Experts of a small language model: 4 picks a token.
Below are experts of layer 4 (counted from 0) of a mixture-of-experts language model. Rows are named router (the router's row for the expert), gate (a neuron's input weights, with its number), up (a neuron's input weights, with its number) and show model dimensions 0-31. Each number is 500 + 25 x the weight over its row's rms, rounded and kept within 0 to 999. Numbers have three digits each.
Before each expert's rows: "gets" lists some tokens that make up at least twice as much of what it gets as of all text. This comes from a sample of Wikipedia text that the model never trained on. Tokens count by the router's weight.

# expert 116
gets: " in", " the", " at", " from", " to", " on"
router:538543531474520460530500508437504462486481464488454513514486542489465496468495486487485492480492
gate0:516530486469486499515457544551538523510499492485550500507507520475546495488485488464519543500495
up0:516519491486502518532478505540532509505508487456523466516516506460520494477520498474521518510471
gate1:486506470513500521504505563528509520491486519479511502498502494493512513513533489503504502518513
up1:504488522515517485505486476459508473551527484488488461500472531505464499449472520475497506499497
gate2:490493493486524484474512466521509479501531494480506491498510446529531549513506505499461482471484
up2:513543489482521542495509478552547511464521475508526505491490496516505477473478520488456517501479
gate3:502490511509537492504505521493459474521470477502490459508484507506465441494477477497503505486507
up3:474510486502512460499490513482487469448552527500500519501494496475494559483537536516532485542493
gate4:496493483505480500522474490525523514538439485486477538532515513469523514486508493512501513510519
up4:479513503537492515513502496515522538521496482473489523537503489472507504442505486528534527488525
gate5:472492479485498476481506505532506539507476501483535474521507504515533487492520501499540505543504
up5:499540484479481539501479535539490501468500493507555486496523500485512513514518505483532535517482
gate6:489467511505518465508512481450505498501477504546521495487473494516468510496513496511510492477463
up6:471491449470515491503479490499509486498496521485498507485479535508471423456507491470525510465499
gate7:487540505483516469497514465527473472475483506514489524540480495483495486485482509484510487503458
up7:478521496516488546545488523511446499503498520507543492463501452533501526530503524486495502506509
gate8:567500537496472524464518510447498458457488495525487480484494520502503533509484483545474502514461
up8:480536427487505511547491533508510539520511549491456515522503535460527491432498511492499491497488
gate9:504544476450516499518503501499538498486542502511489503498520495504505511505458484547489521493498
up9:528526467503488521486518477486520528519511497504485501453540462504500537532494483513522495532492
gate10:493460486521506502516494491529507469461523511488467490540511468505520492507484504531480517502499
up10:518502490518484485520478511554485452522489513470502464520500480508523524555487512521489505473472
gate11:540559515483478525520503551479517521461519528502499508487506488499474515515467494488483512469510
up11:568529482519485560499495558488481538478501514498492494473494526483512521517455499517521496500520
gate12:535528490504477536497443554501500522483493522509491510490502518486513527466484498518468507513498
up12:568575522526465515494466562456475529491516501487465494496490526501467508474495475543486505511497
gate13:493486503505484465501503494516469482498514508529475514473482477518455524484540496504524475517509
up13:537505494472519526501491511495521513511495480481520501543491494482473531497479479520534493531510
gate14:499485484491496525511488538517516501504570494474503498499529489483510512502498496464484512451518
up14:530463483498494501489491472480533482488497480513483508530505525502487500479485502485473526470506
gate15:505477518502525470486495521478571528476476498534496527514459497502544530482491515539479508504493
up15:525497484492468494481483502559439481498489484493523443496531487529476501504513490471482489458473
gate16:479479502529552491515489491461508501490485515487499510512507523549532491517506485473525485531515
up16:471486493515511539460507477467486535508494523475481482500512523542496488527531534482525540521501
gate17:496450516532507493497506501497493468471455519526489496451482442467477483508515515517525500467521
up17:481489540527472467470505511499508473440493498503482480489488478497483470504521491536499489477491
gate18:519514493500488531501534525493528518509501493493504503522530458516471482519479509496515479440493
up18:485462492487533459512478483487481483481472499516500496499450508532499509491551478466504499547492
gate19:507526503479496501526501536517499524521530492454501479509505516482515484468509506433500535533519
up19:492466488517520506471487481469462504522476502505479484437489485517499499495526496507478457506512
gate20:490496502510499503514515504489494511544513500510447524500496509490494491476521493483504452512478
up20:519502497514490502477481481488538497504427528534497497538502526507484505504465505551465500526498
gate21:471510492485501538488512485485482545501468490495487494508510487506505531515480493475510500551557
up21:501457460463534481485512495499495510508488511486514467464527489499513512532527492463505501511467
gate22:534512464521479475480494466502528491488426501495516493455507512507483546449519509481454472493478
up22:536531472506485488504509516497517491509482492473518512481547486529543521504526509476459522522519
gate23:460503530516494532496460516467529515541533474498505518521506497505518502511525515453490530513493
up23:516493480496515511481524481515494516478532504513490497461542457503531525516504497578461483522502
gate24:512506480499473513502483470535500535513493477494499495483506512484564480516477500499551491454488
up24:469462493553494500497461489491506534483480479502526500516500464458534495505500519474574490495505
gate25:513460462494493479486504500449510473457497495523476461504489491503487512481489483508455493483495
up25:536514529503479503512492499567494549550518512508508516481513519485505483502504509476519507528516
gate26:476446498516525494503497487474540488483475493486553508499482491494487459481468522479474513448480
up26:527538524441496494480467512513464522482522492505474515536507528520521538517510473514528463522504
gate27:476540541499512476541473515539505535493515470462510520523534484503526507558502507506547513479502
up27:520498473528512535503521535515483482465519524491510505484497458492508509484509509489531457503494
gate28:475531539526507489505539502482516442455499516515512486504494461495531529459496517535458499507497
up28:511526526481495512488516501499475499508482513480463506477510533474501486507529533520581488531483
gate29:504505501488520525493499521505491472517515474512495480515500474506486497515471491527467551530483
up29:480542527444507501510508543530521496505482462450504521506540447517496532501492483460532477497502

# expert 79
gets: " August", " September", " June", " January", " December", " November"
router:493537524473553442513511516470527474472495483470502517519468509516487493477483488483515450513513
gate0:499503495527443470486477523474482519547473503474471513434543514490483465477565519522490559495504
up0:522477541541494508473495510518484467421497510530473547498512533477470547526494479515524470515509
gate1:479515489492469519474514523489459515493492480477487555488447498517518497467516495458542483494518
up1:539506549486500486539481494503495479482506509493506449503536539515485500523502478535474496470490
gate2:510478493483540486524516473472525531502489502526508479501487524506494481544471524464537501495476
up2:511507488483513450487497501496513519515493498507496507500509476476516492503493518518514482529528
gate3:505523487501528514486494471487493478519476498527493501523508510519527476433466491515464482500522
up3:493541532518540479503495488477501506511491528546506515523486503532494445455526467522538536494477
gate4:508505487479509524501524503491477516556507502487511484495521498542511530478482518479497525498496
up4:514523501501529496490509509494496477562456517461534494522485494520512500471469475520502503513535
gate5:494486537503547531517530489466493479546481485498518468491512483494510486493552488484481516483472
up5:452543475495488505517479545457496493514454505437456513560467529537471454471492510475516526488518
gate6:499508519480468544530488483526483495537484492537479492478533491462496482524561481488499470523464
up6:488499504504498528490523495524452479527497503543468495447522473478479484550517489463522453512472
gate7:503504507473509547535503496492529509546505496491538445554492508483509530510480520473497478498510
up7:493545500470510488514507518495539505504540490490539491549497503475505541493486505516509499497509
gate8:491533484504514505485507520496484498487482482491474572506501466492467525442514501523531524490515
up8:497498517480468545511524489493527491512491529463497446478530537475512514525501524514491536471541
gate9:514492508501550503483516493476466509472460487518495558445478504493492507517475438522482502494474
up9:479501476507521465483537447497501509501447512527489551450509484489485481497477466535491491489473
gate10:490490500466504475494510483513523501510536519460467483500505498531472470528464479449522453518494
up10:461448455525436530442515505481506497511497482510478515510502486470472510456522512478531482495486
gate11:475528516522511480483531516475492524523499485521476510540483491506482472469491460473499485495513
up11:532454490490500463483482471527493490524491506539504489506483537513506442464476450468493522462493
gate12:507558520497482504472503518542479507524443498478509470515493498556517502489515454516525513494547
up12:481495478470510473523529498465519504510500518469463497539537495484469507492502514460443478495469
gate13:491506508472540516476516473530482512506481478513471513476539482498480487494568485517521458504481
up13:498511528471482516468506481544527503433505485556521502491509484519516495521533519487469484502498
gate14:539531524544518505521501523491543511454489477502525499527443475495494500504451518474509508496518
up14:504487493468480489496489489511466475548497491538487510468539536518537463494567479520500507488494
gate15:496482508529463559514484520485528535543470508510456524460507481489522471471514509481483500499531
up15:490534519463508473512493492515462469482498473489515483542514523501477519503481463507498500479473
gate16:502521487444540452486513471501521515453511501498528481506487505550499508498456512432483477511494
up16:496482499544460531500509524513470501530475542472500531501518499470504473480566540505479532492508
gate17:520492510501507413508507497497489445520473507483501501482523522494465513482501470507487481484498
up17:511516474503479460491523455510505487475485521498542500475519491485482492500481500491491474513494
gate18:506475477535476520516542517497463503513529487541458499453502469470503513541513526511475497461491
up18:502490506494527492495506512443492507462518466464475558536503478404474511506510510462497465506464
gate19:504446509530460441512497490498484492534517476549468517464480462466461484510504459492535496503509
up19:479471497541519565497505514473507516505495515485515465512489504483499514475501550520475498515513
gate20:491462502517490445511466509501469502474542521523536507492507502497535495505511475479499464511492
up20:484447495539481473475483530470505515500523486495482508492461484480531506498488501541530486519491
gate21:575536491523486474524461500521464500474509514498486534508512508487501528491490480504428505495503
up21:549540472486458500513468479528501497472516522471454567524516475474497491504469486477469511521503
gate22:545529501526512504511477482481459494525444511499509487456487481509449508452490487491494505460478
up22:516519503541508545506512499490483546490491536488520483498492489536493471506462469488505472526515
gate23:490497513505466505500483503506516502486535488453482498492491495480514511518515540497522447525469
up23:498523506485539517545514487525512488479470492518522467502489543486497475529473470501510528501467
gate24:519516512503554492499518477489503500522484494502519489519469518516499490510481519502507537475463
up24:486519512523422474494455538508503506550511512481491491486516502535496484475530489503504495562539
gate25:518531491482481493489499500516486475506498512500522545507492463555490492473487475497502496460533
up25:506505503484540508499486504534491484499501495517545545501507470489487491509499461574533563474495
gate26:473498510460528473520491498456509517501524528524484522460513546473512458495501508492472484496494
up26:496526518477494513509506494498545494506527503491475496461515486487516494483494515512458519484505
gate27:505518519486479530480479479515500505494492443486529495476435483495503473526534496494512530517558
up27:505497498479535488529472487510462512495492535485479532575564515495506498452512503483489474471446
gate28:464449498468474540546493499512496509510492479557495504483516513495503523536507508463490492503488
up28:504438494469494566510496487532509478509496441538505488482501498526506509543491472451507482523481
gate29:520522488508485437497471467542458478485497509479480524493525495519522519516514530519525509518504
up29:518499538516543522524538478489462517476486510520482470518502536529512478530477514467482488509471

# expert 154
gets: " s", " pre", " e", "E", "S", " pro"
router:538515508474531471534492518481501471470499493485488544495465516525500496463535486494464476490506
gate0:553535526497506514485532538535514517518564490469510486498475497512488457491542487509540464485526
up0:431488489483502481517489493490510480497450506495496512530473518515501507486451519474501538541494
gate1:552517533505486492501516542484518479482510510514467509516493493531506522486460501468496514478513
up1:512494441524466469468497476511479486516492477456512529529501568485501476518550462503520520508512
gate2:458524489485555495543541524500525531523466510474508494496452497486464512464470494523483491465495
up2:486482498471535462488513536501467521511514516483498503509470521513483548497477494495470506460493
gate3:479519473486501506482489492511522493535527514454456511501505489510514434456504502510509524494480
up3:489508503487552509509511485492508496526461500449463514487455502480502512488516550528485525471466
gate4:460503485474475518471461459499484513520472505480499493496534486534502471468473469511547483526469
up4:456473478483478517505507449507487495501450523504491481471531443496529480491465486514553519498460
gate5:476522513494517480511475502538482495509521471449527548522527476455525562502508545491525433477533
up5:513457508501476555526526470488492518508485499555475447509482512526482491512483488479526499475495
gate6:521520496491531494585423507496483548500509501499468518486467477494472504487469486480465513516509
up6:490553477495515532566471488504501531510526515514483530514501495526478526501482501476474475522483
gate7:498498453503455500485472509496470483460479515510544492475465543517496526478519522496476462555503
up7:508520506507493486522525525498525529521485508532488529495479528547446509478537497517458494505533
gate8:497499475471489490473508494490466493453498484461487537539478483509505489521504524466460520456510
up8:498518481494487501466516483515498511461516499484527538516502495504526487547493545456469499466484
gate9:496504504491509504571524494482504516485390496502512505478521488489508468500516472507490483522489
up9:535463497513528464509495524476481513523470518486522502501500509510478480488520490544512496490491
gate10:449500485500519553488517496518475508514520501517549516457485488573477479509476509485502506540517
up10:464477483486475526438479522541478485500506468530528512492479465524523481529464535506517506533493
gate11:533483525515472451496486469515487530535499473469479481467496524516508483478498468503504520454535
up11:493520497461519538501544516466523493496465499536550506528515518459457502475491522519484479493503
gate12:525480491495504508560507508500494474513502517452553527517456511550511520478487507499481491474500
up12:421508514452562503544491507485501503503464494486498472536535529518494534513507519496501440504517
gate13:500473482493498456510465468521514532482497494500476529561486449471499508512510529508493482486486
up13:455504488520494533505473524489492500474492503513500487509499522515520527497489482494472499511514
gate14:549494466514483511503468490467509533474471527517497477466538513519499474489549492520493521503531
up14:493510502538513523512490497502537465480519485464484547522466496494489516537478470485493504486486
gate15:450457491499468519479553521507540545523488494524535448493511493476469501510464506533547512529521
up15:476464509508494557473543513506483548477482515499541445476491483506456492543515496542495513513530
gate16:484508479493503494481460476504538505568478516470525570508462532476522505514552487491484494540502
up16:468504510474498476490515499491517483454556490550473546512569463519518502527497555535466511467487
gate17:540497455474489496486502489487515486509504502574496488516500494500501512539488512494492524515486
up17:535473461490465499470499477521498492498516516520492473473472504490519475542488514496451519508506
gate18:488527477457516459520502480467486502481525510496507517521480576505528495507482562477540498480459
up18:469480523539503526491472524509521501501468468481464487487481452506471544500508463496482483520520
gate19:484488485432520523484499522479467450468535505489498489489472449528488495518479449475505526486486
up19:505495521531514486513477484501503521538450487491500523526493537494527502460476555466521493501504
gate20:515547494543498497445490507493484511491491500508527507538496478431476492492504529515488484506508
up20:487522492519487490460475498483485538505474488484510494507559507463478468510481534544506514513492
gate21:511540523500530491493519511501488521485476493482498454461491506498482484485483525498459474541459
up21:493531511528513497502529519500485492506506522488514449476477497463518493503498457496469506514477
gate22:497512497479491504481501514521533515565448498500505511543474528487492506475504499486527444491488
up22:478529524487516497492535486498533514528468485531471458511549480487558465556490470520510492466515
gate23:490454513526506521505500466504502513495453468521466523466510528502520537497469473484485525555495
up23:509558521528477532477523472483544523541504506477484490505520488457489493498450489514530511485453
gate24:529535470529496520510456445512504497480534503534514486500522499503492544487494476502480496499517
up24:501473533496462519478513472482489514481510484502542495508497529535488453491478508515535467474516
gate25:447467527494486523485473484499551510471515508543505526478521504509480488524506494509530461433493
up25:524533513526510515538488476478504523504477492478480539504449521546492509441514489491506493527480
gate26:480503460469519510493512505488498474465483495470485535475485505495474473472540485488444524496493
up26:493536487481493497496468510491514510538540501495519478504483472523528511450468499491489496485492
gate27:506532495518474473529428482502529535490490486544496533481524503461519465530506496488505498516471
up27:494422487508521516534469458493509510483534512514469443477528536508509529547493524478485532487504
gate28:527528529477485508514505492514468469531490483513494489495518486485518478507461465476513467471522
up28:531490510492476509488497475511438497535459510505507464484479481528509493447474457522501523480519
gate29:532495515508477509501492506494525512522545509482452546485435490508502499459494450517497477501536
up29:519466477485561470483499487496514491474492510469512486507486497519504546464572511478431504494540

# expert 190
gets: " which", " team", " before", " he", " film", " to"
router:524551520467543474562505531468510458496493463498507521519474514515489506473495480494511487479504
gate0:505510499474515481493451486494571532488490470465491528564471475529492497496488508479515512500491
up0:533483541545515509561464532528533477483498518530535502493444485509522469507511489476517511531471
gate1:494485483509569517487505481483489458471486500506509485496429516495489500497499525510513505496489
up1:495478496508451506455468513477495453469469479491505462517463496508482545495480504526509454518469
gate2:517567474505549484487491524499530485514522529522474534523509479531534518459492503495455486505462
up2:483439514503460532517493495505462515479490477496514478499470551467454481550529495484529503524559
gate3:549523500502446501529496533507514522505477466508470451474525498508519552498536534471447479489501
up3:475512462497534516510498461480507475526519531441557538520491528540474453501466493510507562449528
gate4:525474520502510518532517460484538504528440516497535493498438549483509473517565498529519493467564
up4:486455508480495517480507486488526495497466486517498478474522489485503476541491498511490523521558
gate5:494508517509497508472543517481471477489470505481541492510487444494542537524505469524518506535478
up5:516471535503531499499503513509475487502468498520552497535482487509548511524519501535495479534491
gate6:536541495493466496509495515507487481473497483482488524547508496505521502527495511488535468490467
up6:506567490493443496510486515511504484496546496473469487512519516495501473515495523508521514508456
gate7:512508469459491524538501508467491473506497489447513489519508519577504553528461487474475448501507
up7:506482516544499492451516519516535489465482514513482463421484516441480423511516497456516520504542
gate8:497531556504508475502496478537491524511474529507483528489551530483494486482477556538514489513481
up8:476549544484480504499468494534522502502498525513485527507534530515523469482512541531552498506482
gate9:474535470479473483502495493476468519527452482447511513499440495492505522450508471487491482469533
up9:519429530523545497526521492505513483481540503542471485501538503492485487531529528503485522486466
gate10:449484543496517504507537501477519463505518457522494482514499492500507503510493476482459489507491
up10:452484512525526551469519505493542461518498437482503463546497509509531461514478481492456460526485
gate11:502530502501510520534530491505505538471487476535479470501470506552516488476521475504506468464457
up11:491475462453466498479507502472494485504506533485504492527496466491486510529502568481502517549520
gate12:495507493530511523499465538511506451527524488466516479480510475513488486513439416512500509488492
up12:511487499549525527486457537511501457536545495499524472510499470533488484498449446510512522508496
gate13:486515519514510469528435475513520479509501493460519496539499537497497507521522520473518480479474
up13:455546517519467485511462511520526516534467526478510522520516536501512485542529553462497492503459
gate14:494478517518492503499541453509485509520492503552514500476528508497486539456465513542481511464525
up14:495512550558509498496530493529500484497495497519518501483499528524497549498478508494495487481521
gate15:495538486499510494553507508443483494495512502482495509530493516509510536506450495482524456487502
up15:514464519491526497447492490554511508476464496505500462464482489516481464497495514479473552500495
gate16:515501511512472499523511483499506516477473453539500525513506521490486539555493518510526509451494
up16:484484478524506490473519515481492490473488505449498471511490495511515507480508497492414475526502
gate17:482467514508554504524530511520556452550499496497554532504475502492461527508468526476465485499517
up17:527527513459467512481524477505475486453494490452476499470518525485518468516493499532549492463525
gate18:508565524477507516543514485500501516490476521467502521514455486501535505525509523477527490519484
up18:504553538508466514522483538497510519535485490485509516496473498483487477521477509523483500494503
gate19:507512554497517498497496489486508517505489500477501516543519465509499449520504530518456503516467
up19:502482501505472462482485523498508438468512497515473516478500531509517515507500481503512521518475
gate20:478566463471511479496509505480504517515509521471529515530475499541517541517530495484528478490497
up20:474497541480477478499478517505497529457504473496492506471540489515448489476500488498459476510449
gate21:533499453510541483496500545469492468445504488455524545504517475462498483482466522486475472516499
up21:463495510459493476534502470490490548508485526508506464509511507482548502497482490490483480523514
gate22:475528537493488504532515500525528489480489512504506483475493515509499467487504472520507501474543
up22:488457548500489521446497493506456485489521541483497515539464523473505500545525524517525522523543
gate23:508514494532477510543489500517460488543498463526476506490488499452480518492524467523474480514519
up23:499488546479559492481521512470532523478471513522456509496499510516516510482471536471522488440465
gate24:491459493539503514492497486527504520504514491538528451421543470480514489564529490511502515519503
up24:462504480520516518471484510538489526520518507538537445448527470494510454560525496515511539534473
gate25:488514488503440508483502514530500506544526537448504467495501475507500487515464488527526508507510
up25:524526525498508485513526518499505536498475470541458548499479504502472507502514513481514519494503
gate26:456500519447521523496520528468541493519495495494470494529484473487501536508516530514469427479492
up26:532509509535504466513480488509488485477498504528493488481491535462522484527481494500470522488503
gate27:478539455501502497488493525481521462523486457473488499532513492483491485474485518466515513433537
up27:460536452498491516491519500509505464538485488426492514526530505489501460514500510477483514451523
gate28:505485504483527516475481526474497475506480490470533515528466535479460461501496497486480496510526
up28:485510502496457487544509442503506533494511504497486509478517421506502529464539538522502508493481
gate29:509477465537454492517489488510522451517524506541502506536513483496537503502472494482521532494550
up29:498514548506475499478444477494521518510499518436527514544450500504478500467453486511522520514514

# expert 36
gets: " a", " ex", " re", " an", " A", "-in"
router:528522506478510457516471515481485456480465484473488536509467544516495508485515464519505483470497
gate0:476504513500484474497487513481476443480472494484541511497495486479521519520539507507534472533452
up0:505492520500442528511526478473524532541501502511502517517467517504515510475517518477533530479501
gate1:478477475533493526484425485469507471528493529491480526484488471505531491479508466487503491470513
up1:500506470492487506542556512510540511455485531484490515496481494442468423481474500476497504493494
gate2:574514497499483516484447514502485508469491524514517513465482476557515538493511496506479506488509
up2:536482507516502510498453484523551462523500475475504491484520502501497522508480508497511490517501
gate3:509525514495495534492534455464486538483477502482544495472543517491496525464508488488479512502520
up3:451503494495483488511490499467499512524453502483535497498528489544544503464500501503458506502514
gate4:524466535484495520486499459500462526477495500446474540481489490493516551483502486501535495544517
up4:518479499505485497457519516482517497453503445454512467532496521499478555525494541469456489503488
gate5:462498532509505506534442474522484466492482514528494482530487496502469450519491529493561463472526
up5:558460483510475482491558546479510506493530486468508532508523486520502522452507475480469520500502
gate6:534459484501476529519523555475481482525478524518474503477524487488498519467486508503547544502526
up6:469529517498538457511472440515544486493500468531476503483460485534486485528519446475500486501486
gate7:529489518497514484513459553499492486487472438546529496529522500504483492508506498492484516466504
up7:523499496498506512513472521521459477459505470539541538500484455536502505493494495504523493457527
gate8:514504490510498488493441493453505522508462525481511483495484521566515515476481483472504473491486
up8:485517483513466500495470493496509516530486535478527469487504529550529525480541488491482501497497
gate9:477504513478485516506443487505489522499518528498491497486524501518523475538508535507489506506513
up9:486530490459477510517460480496496527481501509519472471473543493520478474492516483526529508526493
gate10:525482526519503473486495490490516496470511463564493515507507540518495491496509456511454489468499
up10:544488501545487465478510485506483504501485446512508544491500516489504481506522488499453515507483
gate11:505548515484520530506493512511488499538529503487512481501470531488474442497511447481510499472489
up11:508458498509473496503521536507516515499503507514491525523510453513494540508459532462476496518509
gate12:485513492461551461533539494471497478478475509433502576528468519501517522469516512497535446506513
up12:464511473485519482521530477496479516459511517427528549505467522487538529487517513515509457532506
gate13:551507514493475486475554489492476536513452484497481503464487521503501486474528474468501531505503
up13:560539493498491481493548535514535495478528484525506553490498465486478461464504454474490544482509
gate14:492551524489525491501498490492525486460479537509479484498468486481476500476497436518502518491477
up14:533478466518518502527526526480505543537484493536508482512467502531477527503496523490499538547513
gate15:488487497476494455515499478503479501478493468517511470496521562515496480518470480466467510530485
up15:529505497498499522527518535474501535518477553504494517503477440466489527473545492487530495473502
gate16:476480465463490480454513523493460506471510453476519486547485517523512520481516500504514495485504
up16:474551544530510506519504513493498502457450527517457528502504530445496493467529514461481523525490
gate17:517502511475586507479494505530500448473505522510478505487528554525529506472477526493468493503510
up17:517483506483540514469455525538506459479492544482480486504523545516547551493476535494495485499488
gate18:530485512523507498500523484515494512519534479536526471489471508510492522528462528501490472513493
up18:544491517503479479512458500491518545499523488521461480476502454519477507482506515433472531477504
gate19:495525500504460542489437489515472477540466501491517486538478496471504511528468512516539474462492
up19:515455479500508506530537512497497499474529512502466508503521509503494481492531477483464562517520
gate20:512435493521460523511503464516497520460517524531507458504527486488537504520505496525453501517507
up20:496449486493449527485449491547493531505522510527504482497479485477545480522511500523466501492517
gate21:538504481509446441455527519485496484472494483459494511506489501476466502525530475498502553511463
up21:493577490467492485513487447519561511506507524523491543544526481534519494497530517486492502496525
gate22:472536507523482469496492514505543498539434518462474475509504517508452499475523466491516514529513
up22:478560499549482477484513482517515507522455538483511501497475481494487493500483462509500511546473
gate23:452485478511502540490468498508532462556526498502513482487529499547505439513521500532491450489502
up23:561519542518528480506553499458483556461502473476472492525462518482493546460501485472490550445499
gate24:529543496508497480522491510498517503478524490512496547489527518572498457512503473528492471483495
up24:444470516470519522515509488494514465490479481471493462508472497451503556497516540495493504518511
gate25:462515502505530478510513506479543523517452481461512506526484512478525520465507526493515479467528
up25:557488501511485533492480529496495484508561524522476484497544505545478486537467461526514504502478
gate26:547466509497483509508498485507530506492483482517535463466465472505518518522510508504481475471529
up26:527511482494483498505538468502501470525512497532525519522521516479518519534514476534532523483514
gate27:506504540517507522469436534502505398498509493501514450502484526467523515504489511516487450504513
up27:483493572533501542519472490501501470521452505503491443511506524525509498477485527504499450466501
gate28:497524489484450483552500511486497499520492508564506490479512467493474527511541491483499525513503
up28:486539474500500485512466472514486502482491527493498485441488516514492532528538514488523528487523
gate29:513574494454473519526435511482517498497503506513490530497514478498512511514538545491511519449491
up29:507500482526476535493453467523508497517472511510543522459481487511525468512510514512480493460461

# expert 152
gets: "0", "2", "1", " ", "9", "3"
router:491494526463529476529498530456512492464509467494486533535499520508476534479508512463487476487539
gate0:487511518504480509542507488512545479484513475530536532497486506484498544492510491478489459474471
up0:512512512516511512477494510459483502498481477466446463482475512545520488512477496507489507491525
gate1:457498526514487494497490491489516511554487489519488524497506512532495521547522526506458426475479
up1:521501505462475500464492507494514493485491508469513489492495475471523511489536501507527509480534
gate2:476485534492506523483522515470447511465445495505531464485515522472482492470515505488506537522516
up2:466457554518476524476486483464513502446489487506491524524538525452505495469486523504528536517497
gate3:481528523530532537503501483514466486502496491486502479506499491484497492508490486493513460534492
up3:539520481494470483486484473474539490480470482523521518478488511510461506475504490490495534461450
gate4:515499514473495507493498451507485480537470484529489545487495477517483519515514484490483475448479
up4:479523511512513479506482546492524490478491488461506495513471523493503507471500498504535512511532
gate5:523502476457509521487510513491508495513506532476465530535501485492497511443464496477543501499512
up5:454503510462496523520497541478510491477484508470477468476526484458485469484495501498531505469500
gate6:523478484488495516512503526511541505475510539475486558521502507526492505501454478515521522544521
up6:510516510517487519474510476482443505475476485470471479539475506492489461477550486519490474457519
gate7:538498519495484511479498492508445486461518477482465513514480544536517480528506485516510533520523
up7:535503532500546492517528570487531521546520552507454493495516524505496512458467479460500446521484
gate8:523523509515522487502506525505501470519511505445456507485496506463512472490502495530544484513507
up8:504485504506483522467499517500498483547522514467507480470514495477527472473515498513557493513533
gate9:499468543488515514506506522507555505525492501495463486524517512552497436526494518480468502521521
up9:503522476462507518494506474495513518537498514509477561518532475472477479512470504479498490521435
gate10:494499463500490489507500493502454483490523480549495492483504497486462542480494485506484488502478
up10:534497490450484511482483481529497488509490479473514486473501488491480463519506486506525516456513
gate11:512490534499467530481511529476509512484514517496472453495469506516469486458498468531534499509522
up11:512470480479499498479514530472455518549540502465448496474508499484488482458489486516521496502490
gate12:507494539500569488504522475463477503476512502437435521491490485461527531431475488485491440529496
up12:491506471492475485533515522538516489514460470556535475485495506496477477527510502496461541482512
gate13:494483553540496513480509511501527510511486494510428494517501508524503514495451486480477499491476
up13:469479490476474512472532509527547513505507494524458482510521497517458508525478503444482489489485
gate14:522489525538554497472467524494497488483500449519508491537508532518503484505472462509517530481517
up14:514516493461487476541515473487505481489478507474520534471503512502499512457485496509478457508488
gate15:492489516515487498494455525507490516456510525483536471501510504551501508495510500516487476471521
up15:529524504512521494492484514474530519498511488518458530549473515490462488494467472527545523554478
gate16:496512476464471487456480522558521482570508510478523483486509467494547507494498494486492479490427
up16:513462524514494510524493465454502472502487479505530499526488494492445508506543509503536483451566
gate17:506524512520544456464507468480493506542496508511430530496520499511493488455481502474513478519489
up17:486491486459493535533491509495520471461519497502541510516500505511475523510502477520455499509488
gate18:495472503493480507491493479452533492469497512502517497515458496455511541499484501499491551494493
up18:502495525502506493499480493498523514500468504478542488468527501511530523512492519513515504490518
gate19:479502495507527483520479508505514503572495516483506511508516511505551521518516505498522465478499
up19:484502517521498498506496481497477519504481519516463475444536508489493470501554491502554520503516
gate20:479514474508524502488524497508476508408495500500530500474521489503502510513484513483432498530524
up20:497496510464488526507517532484524474467521459519514469495526529533487539527505516500460460515539
gate21:533499515495535449528527494501528524486541511472461528495522513471518505464494500485490476515525
up21:483467501500552456507539456498511523472510503487444489472499510474524504515517515461491503514480
gate22:473480483524491509502478496496493476527508491530562534522498479537490467532536477515509528508553
up22:544504502457494480505515534508470486488517488477481502516482509462498559488497505499492457535484
gate23:491488501506508465522516488503533521482506515473510519482480500487525481542459498479509531507516
up23:476482490541522486514485520529539511493506496496510540504506518482479449532440517500518483520540
gate24:460505463482508489502507473490487485488499470530480497506495508543432548501463481510488453478517
up24:537509522499504512505471512522528483484513490492543495511493517474512448526525507509522542512528
gate25:538519468539498490513474509526506506483495504489551497541516507483518498519522523478475506520476
up25:528500467509500491488459456522491493496485536517533517515477485499571475533495491528440488514522
gate26:510516482520517494512510513488505499519513525494471446477525509493481495510478471486542463509422
up26:512510474493449503486513509513514499467529493544481485490530470507467499551490499504462484482448
gate27:510496518490511494506523478495496452530510471497540554512453495512482509504496500510513507444517
up27:486505491497508502499534473505551455525516509528531558492507503505508502518499523483537492503487
gate28:496479499498492510480466549498530539534501537456538483548489533528515499459523484508510488526527
up28:471469499460464508517477542507570528522507518468529498536483524540513514484473515471492499510533
gate29:478493474475491464520505512509490480540535483540481499467496469515489506495539490468515471483486
up29:540496499499499493513477503524438521502499488530462504458501503532493508550531491475476503465476